From a checkpoint of a small mixture-of-experts model trained on Wikipedia.
Experts: 192 SwiGLU neurons an expert, 2 picks a token, a softmax router.
Below are experts of layer 3 (counted from 0) of a mixture-of-experts language model. Rows are named gate (a neuron's input weights, with its number), up (a neuron's input weights, with its number), down (a neuron's output weights, with its number) and show model dimensions 0-95. Each number is 128 + 32 x the weight over its row's rms, rounded and kept within 0 to 255.
Before each expert's rows: a language model's description of what the expert responds to. This comes from a sample of Wikipedia text that the model never trained on.

# expert 5
Description: Single digits in years, scores and tables, plus inner pieces of Spanish, Nordic and other foreign names, such as Frontera, Flamengo.
gate17 [122 134 105 118 124 132  87 141 154  64 132  94 132  98 140 121 149 126 123 145 143 164 122  41 124 131 112 124 197 161 176 139 124 107  82  89 109 156  99 154 164 152  79 102 111 116 129 107 204 140 126  76 117 143 136 136  55 188 158 160 124 153 134 153 149 129 185 115 192 185 116 162 155  63 116 166 178 115  86 118 151 140  99 172 116 108 152 130 147 102 175  76 129 131 152 159]
up17 [128 135 107 140 124 129 128 210 134 107 144 135 157 122 109 119  81 181 105 121 113 100 139  99  96 142 125 101 118 133 129  85 160 128  95 165 118 142 160 165 124 118 106 169  97 155  77  95 140 113 112 131 134 104 137 164 144 127 170  75  69 162 118  99 154 166  75 115 109 139 177 141 146 161 111  96 139 164 104 160 131 138 123 116 174 139  69 140 211 170 104 158  93 144 177  75]
down17 [138  74  70 191 124 110 112 109 129 122 127 100 139 122 185 101 127 183 143  91  50 150 126 142 117 126 147 169 152 181  99 195  98 162 177  77 146 127 156 120 113 129 120 159 142 122 134  73 113 137 148  89 145 176 156 177 121 100 160 118 120 126 124 148  66 123  81 132  75 135 108 118  70 138  95 145 111 119 157 151 145  95 104 108 164 136 145 139 144 191 105 152 118 166 112 123]
gate18 [ 78  92 134 127 127 118 121 179 100 114 170 139 110  92 118 109 168  88 156  82 131 151 135 121 122  67 162 133 141 126  91 125 167 103 159 161 117 155 137  75 118 134 162 119  80 116 124 156 136 126 112  92 145  67 112  97 169 134 164 153 147 121 171 114 162  75  90 144  94 130  96 112  51 144 127 234  72 162 120 136 122 105 151 181 126 242  97 167 137 119 161 114 184  96 162 125]
up18 [132 106 120 111 107 120 121 104 164 145 121 145 118 195  95  93 127 134 137 121  43 116 103 115 132 134 124 136 163 141 111 126 117 128 141 148 123 176 135 125  70 129  95 153  21 144  87  95 120 158 199  99 146 188 133 141 130 136 134 164 164 132 193 114 138 124 114 151  90 128 144 116 158 165  70 125 146 156 124 167 124  98  96 131 150  32 161  92  91 128 191 160 132 142  96 118]
down18 [182  95 149 124 120 144 134 155 154 131 182  91 146 160 141 182  81 130 100  82 105  77  97 157 163 116 115 136  92 100 150 167 110 118 172 114 158  74 157  76 156 135  85 156 150 124  86  74 150 124 101  63 159 135  82 148 172  97 180 120 143 151 166  85 160 131 107 142 136 167 102  95 157  89 148 104 160 107 105  90  99 149 154 170 127 115  83 130 102 131 161 112  54 166 140 136]
gate19 [105 102 116 128 134 118  78  94  94 133 124 152 215 114 107 164 144 136 155 124  90 131 100 146  98  69 130 177 131 133 131 115 175 118 119 123 167 129 146  99 135 134 168 134  79 108 120 136 184 143 142  97 105 155 160  99 150 142 147 162 168 178 202 168 147 130  94 176  81 118  85 113  88 123 145 171 124 211 130 174  88 126 168 137 140 151 114 144 194 124 164 117 105  66 221  84]
up19 [ 94 118 110 118 165 143 101 146 122 120 128 116  97 118 141  98 169  72 210 143 167 145 174 102 159 129  51  92 111 118 108 117 128 158  86 197 166  99 136  95  98 122 125 118 125 136 162 109 179 120  85 173 142 166 141 148 144 142 143 182  95 114 105  96 114 165 183 157 120 178 168 142  79 139  78 125 110 108 104 122 160 148 149  95 172 114 119 127 144 120 121 116 184 101 146 116]
down19 [113 111 150 126 127  96 160 130 137 185 131 149 129 126 100 112 142 110  59  99 178 138 119 141 151 134 125 125 134  87 106 141  82 146 112  75 163 144 103 139 172 130 149 144  81 113 125 109 184 179 170 132 113 146  81 201 163 135 133 116 214 120 109 120  63 168 113 151 176 136 111 151 163 117 104 172 141 114  59 118 150 116 150 103 145 100 106 108 100 136 107 125 139 157 124 143]
gate20 [112 148 150 102 163 120 103 140 102 155 133  82 160 143 132 130 126 107  97 103 109 144 143  97  95 136 112  45 125  91 155 175 137  94 115 141 117 120 166 109 122 163  59 114 110 177 187  91 138 114 146  88 165 164  69 199 116  92 101 171  73 199 116  71 136 158 165 211 116 131 201 121 151 161  96 122  96 166 141 163 132 142 155 149 131  97 125 172 127 109 149 133  78  96 138 174]
up20 [103  75  93 105 136 112 109 156 147 147 105 134 120  94 118 126 134  92 154 150 109 143 145 170 137  85 138 162 157 121 123 126 131 126 185 129 114 145  98 140  90  97 191 148 117  95 115 132 129 107 142 173  92 144 183 105  98 108  91  74 133 156 167 209 161 141  95 103 137 113  81 102 127 130 158 168 135 110 120 122 140  81 105 120 106 121 101  95 126 133 179 158 139 177 148 118]
down20 [ 86 154 129 118 100 143 157  53 114 132 109 139 116 114 122  96 116 138 108  96  99  89  78 155 107 138  97 106  91 163 155 138 117 125  96 122 165  94 107 157 125 181 155 143 145  80 162  92 130 170 164 150 125 133 110 119 125 150 158 181 135  91 112 151 114 135 102 134 144 119 110 131 138 112  87  85  94 151 193 156 115 129 163 137 123 181 122 149 106 111 131 120 123  49 130 131]
gate21 [173 129 151  64 149 156 102 125 101 123 131 109 108  47 181 139 122 114 121 158 142 111  69  77 160  54 161  69 150 124 163 143 137  76 120 141 123  74 137 133  91 154 138  93 119 106  65 123 254 108 114 177  96 118 111 163 194 146 100  98 105 147 102 117  58 130 160 138 168 135  68  85 123 130  80  70 175 112 110  92 172 100 109 101 145 139 133 132 140 118 207 139 132 168 125 134]
up21 [125 124 109  65 124 161 129 107 148 174 127  94 112  71  55 106  52  93 114 145 117 113 122 135 153 158 154  81 146  60 113  80 110 183 139 132 137 131 173 132 106 138  89 101 145 114 154 172 152 135 181 161 164 179  88 185 106 127 125 117 132 137 106 143 157  97 100 127 120  54 111 144 107 142 167 166 144 123 123  88 166 126 147  90 113 142  66  73 132 189 142 188 106 125 151 103]
down21 [108 115 151 130 145 116 101  85 120 118 122  91 153  91  74 125 119 180 125  66 140  84 113 115 118  60 110 108 126 172 163  84 151 114 105  84  75 122 148 106  88  97 148  89 140  97 166  65 154 129  92 161 122 112 108  83 143 127 162 130 129 151 130 183 107  95 129 109  94 104 179 145 164 157 110 146 127 122 151 121 122 121 157 161 155 116 176  96 103 146 110 123  89 160 159 209]
gate22 [118  98 125 125 149  81 107 170 129 188 119 141 160  98 149 161 169  78 149 129 119 166  89 122 148 160 164  50 168 156  86 142 104 163 121 162 184  93 179 141 136 128 117  84 102 181 124  66 197  71 128 136 162 105 125  88 107 155 146  81 132 132 154 125  49 124 217 117 153  76 130 151 114 100 132 174 131 165 120 133 122 187 125  62 139 151  99 161 116 128 110 151 145 144 161 113]
up22 [152  99 151 164 137 124 155  93 129 158 132 136 168 143 144 172 139  87 101 111 142 134 117 140 125  83 125 104  94 110  88  58 137 135 129  67 100  52 127 105 173 120 109  63 175 161 144 154 124 128  86 180 137 105 142 121 162 115  76 106 121 131 116  97 121 118 117 112  65  82 112 152 137 154 171  98  98 128  71 128 150 109 158  99 135 162  67 164 143 145  97 111 119 183 125  80]
down22 [ 85  82 159 153 151 140 130 100 115 118 157 117 137 100 130 174 141 158  86 116 167  95 128 143 152 118  97 153 168 120 134 153 131 129 116  87 157 114 125 154 176 124 119  92 156 155 104 140 112 185  97 181  94 144 160 120 128 145 161 156 139 129 146  67 133  74 141 123 153 132 134 135 133  84 107 124  96 125 139 151 155 150 109  78 138 114 137 126 106 121 135  94 121 197 138 149]
gate23 [120 114 125 111 138 150 121 158 144 162 114 106  81 158 138 107 144 133 166 158 116 129 154 123 127 155 128  66 124 111  63 147  87  92 149 149 119 162 124 146 111 193 158 140  93 117 159 126 145  84 148 149 127  85 184  71 114 105 123 112 139 123 139 102 140  81 165 131 180 143 118 129 123 154 103 133 129 117  89 147 130 167 139 185 127 135  94 140  86  27  92 138 167 107 139 124]
up23 [129  85 119 209 145 129 141 113 141 145 159 189 102  90 162  96 107 110  70 116 173 120 170 120 152  83 130 177 118 138 141  69  86 156 174 159 162 123 101  93 168 133  86 147 138 199 132 127 107 126 109 146 120 139 110 154 111 202  98 150 109 104 115  76 148 143 116 129 113  98 149 121 102 186 132 127 105 136 118  75 149 124  88 118 120 125 105 152 100 155 136 156  97 158 105 123]
down23 [ 77 106 149  79 107 148 108 139 184 142 141 149 144 148 148 122 128 129 112 113 170 163  90 176  44 115 125 199  89  82 150 109  86 174 117 119 120  88 187  43 182 167 176  89 105 148 111 125 101 105 124 134 118 143  35 123  72 114  43 147 124  54 141 177 154  94 120  76 148 191 163 120 144 148 197 104 116 163 140 115 152 118  75 148 123 147 120 106  94 124 163 137  82  94 111 143]
gate24 [165 172 112 159 126 166 143  76 144  95 123 186 166 121 162 226 145 142  70 129 125 149  68 137  88 154 142  90 189 186 124 137  78 117 102 133  87 142 124 157 173  83 113  85 142 112  80  92 118 123 122 137 170 122 171 155  72 195 154  64 169 111 191  93 104 175 165 102  41 160 156  94 175 139 107 169 142 145 122 117 153 172  87  59 114 134  28 140 121 129 146 130 131  97 159 113]
up24 [191 124 104 141 119 135 112 119 143 115 125  76  93 159 136 157 164  83 165 120  80 137 149 115 140 164 141 148 140 103 129 155 155 116 138 151 165  94  89 148 107 143 105  94 143 129 155  95 139 152 147 132  75 154  65 197 114 144 130  75 158 122  96  89 129 150 121  95 165 149 107 125 136 175 134 104 138 103 169  84 158  85  65  74  65  74  88 197 135 108 159 115 140 156  97 127]
down24 [101 137 117 138 108 138 124 189 139 109 114 155 155 189  71 164 172 126 122 148  96 149 131  85  91 128 134 139 106  73  82 109 141 127 138 134  99  99 160  23 102  95 119 137 113 184 129  87 176 139 104  74  69  88 133 127  89  64 187 180 128 148  81  86  91 112 122 123  72 142 112 123 120 153 169 130 141 170 166 103  87 106 122 112  55 109 104 156 156  73 146 111 139 190 132 117]
gate25 [ 86 106 122  99 170 155 118 165  89  83 134 132 119 151 140  68 187 170 113 150 110 148 125 167 108 114  48  91 128 146 152 138  83 147 151 168 138 112 174 130 121 115 152 132 100 202 172 146 122 132 153  80 145 114 175 172 111 100  65 130 141 175 150 175 113 142 174 129  68 135  70 101 119 161 107 198 109 103 165 117 150 148 117 183 127 118 121 194 125 167  90 102  70 153 103 154]
up25 [110  95 117  95 159 134  87 185 124 137 133  93 113 130  89 144 150 112  43 114 103 122 191 162 144 112 135 133 133 133  89 128 109 152 161 172 166  62 155 186 131  83 140 110 105 125 184  82 170 133  96 109 127 168 124 144 154 122 107 149 115  92 190 138 112 129 128 121  70 161  71  75 154 128  90 141 125 195 135 153 151 105 141  95 100 140 144 174 185 149 143 112 127 162 121 190]
down25 [137 130 150 171 156 126 109 146 130 131 132  95 182 174 159 149 150 103 109 101 139 131 128 100 109  90 137 208 125  84 132 139 111 108 163 163 124 129 137 170 116 147 143  80 147 174  92 122 128  76 231  59 143 159 116 112  92 161 114 161 147  80 155 150 123 165 175 132 138  96 113  96 101 154 121 142 127 100 128 127 138 153 192 123 135 101 129 163 137  89 144  86  89 110 162  93]
gate26 [ 84 112 127 113 137 132  69 148 141  96 122  85 156  95 127 131 137 113 130 118 148 150 124  95 134 112 144 107 112 165 131 143 164 129 110 206 105 110  62 117 133 159  99 148 112 145 171 105 178 134 102  93 159 121 147 194 111 149 109 124  92 140 112  73 135 113 128  89  53 116 111  91 188 119 124 136  75 129 130 117 104 134 119 143 119 145  73 156 152 134 112 146 104 121 173 120]
up26 [116 116 128 125 134  83 102 194 147  45 116  94  93  93 109 106 137  89 113  99 137 101 145 107 135 117 178  82 149 108 153 167 107 114 152 182 107 147 112 130 139 153 134 166  81 129 153  94 130 136 164 113 124  92  80 152  76 106  75 151 195 180 117  96 108 149 156  39  76  92 135 160 129 143  97 168 147  99 132  68 123 131 213 181 173 115 146 153 110 101  82 141 124 181 128 138]
down26 [161 153 140 120 100 122 171 131 125 150 112  91  97 131 124  80 157 116 138 180 123 142 158 177 101 123 126 135 152 137 114  94  81 113 163 159 115  91 162 186 123  78 182 158 119 128 157 143 150 123 110 137 180 121 163  99 143 131 129 140 163 149 128 131  46  96 165 144 150 139 134 146 123 111 122 183 158  87  96 118 116 112 132  95 196 145 202 145 142 113 147 100 112 175 150  52]
gate27 [173 135 151  94 106 123 131 145 149 167 137 125 102  87 153 119  93 194 135 121  88 118 105  99 146 197 171 138 206 116 125 149 105  68  96 126 105 101 126 123 164 146 142  85  94  49 144  81 141 149  72 132 137 120 121  81 155 141 174 149  49 164  86 105 187 156 100 153 186 148  89 119 158 136 143  94 188 147 118 100 183 110  89 137 182 113 126 157 140 141 141 145 118 179 170  88]
up27 [139 122  96  97 129 176  72 166 120 151 144 164 159 144 147 133 167  76 151 137 155 142 155 148 120 113  90 185 106 160 112 117 158 169 179 130 124 141 120 112  41 151 124 149 117 161 108 157 147  81 160  90 111 189 118 128 109 127 111  60 171 138 109 151 111 179 209 106 119  68 117 155 142 110 117 106 148 105 137 137 106  90 136 133  99 174 128 128 129 133 122 110 130  97 140 124]
down27 [122 125 115 166 131 144 134 122 123 115 129 135 127 132 197  90 143  71 164  84 146 101 149 143 131 189 165  86 126  96 150 107 104 145  76  95 168 100 113 137 156 114 194 150 120  87  68 114 184 153 102 124  93 100 153 153 168 116 142 112 105 183 149 190 133 165 166 116 131 143  53  76 147 158 113 136 102 106 138 139 151  93  66 100 140 115 117 195 114 127 137 155 144  83 167 141]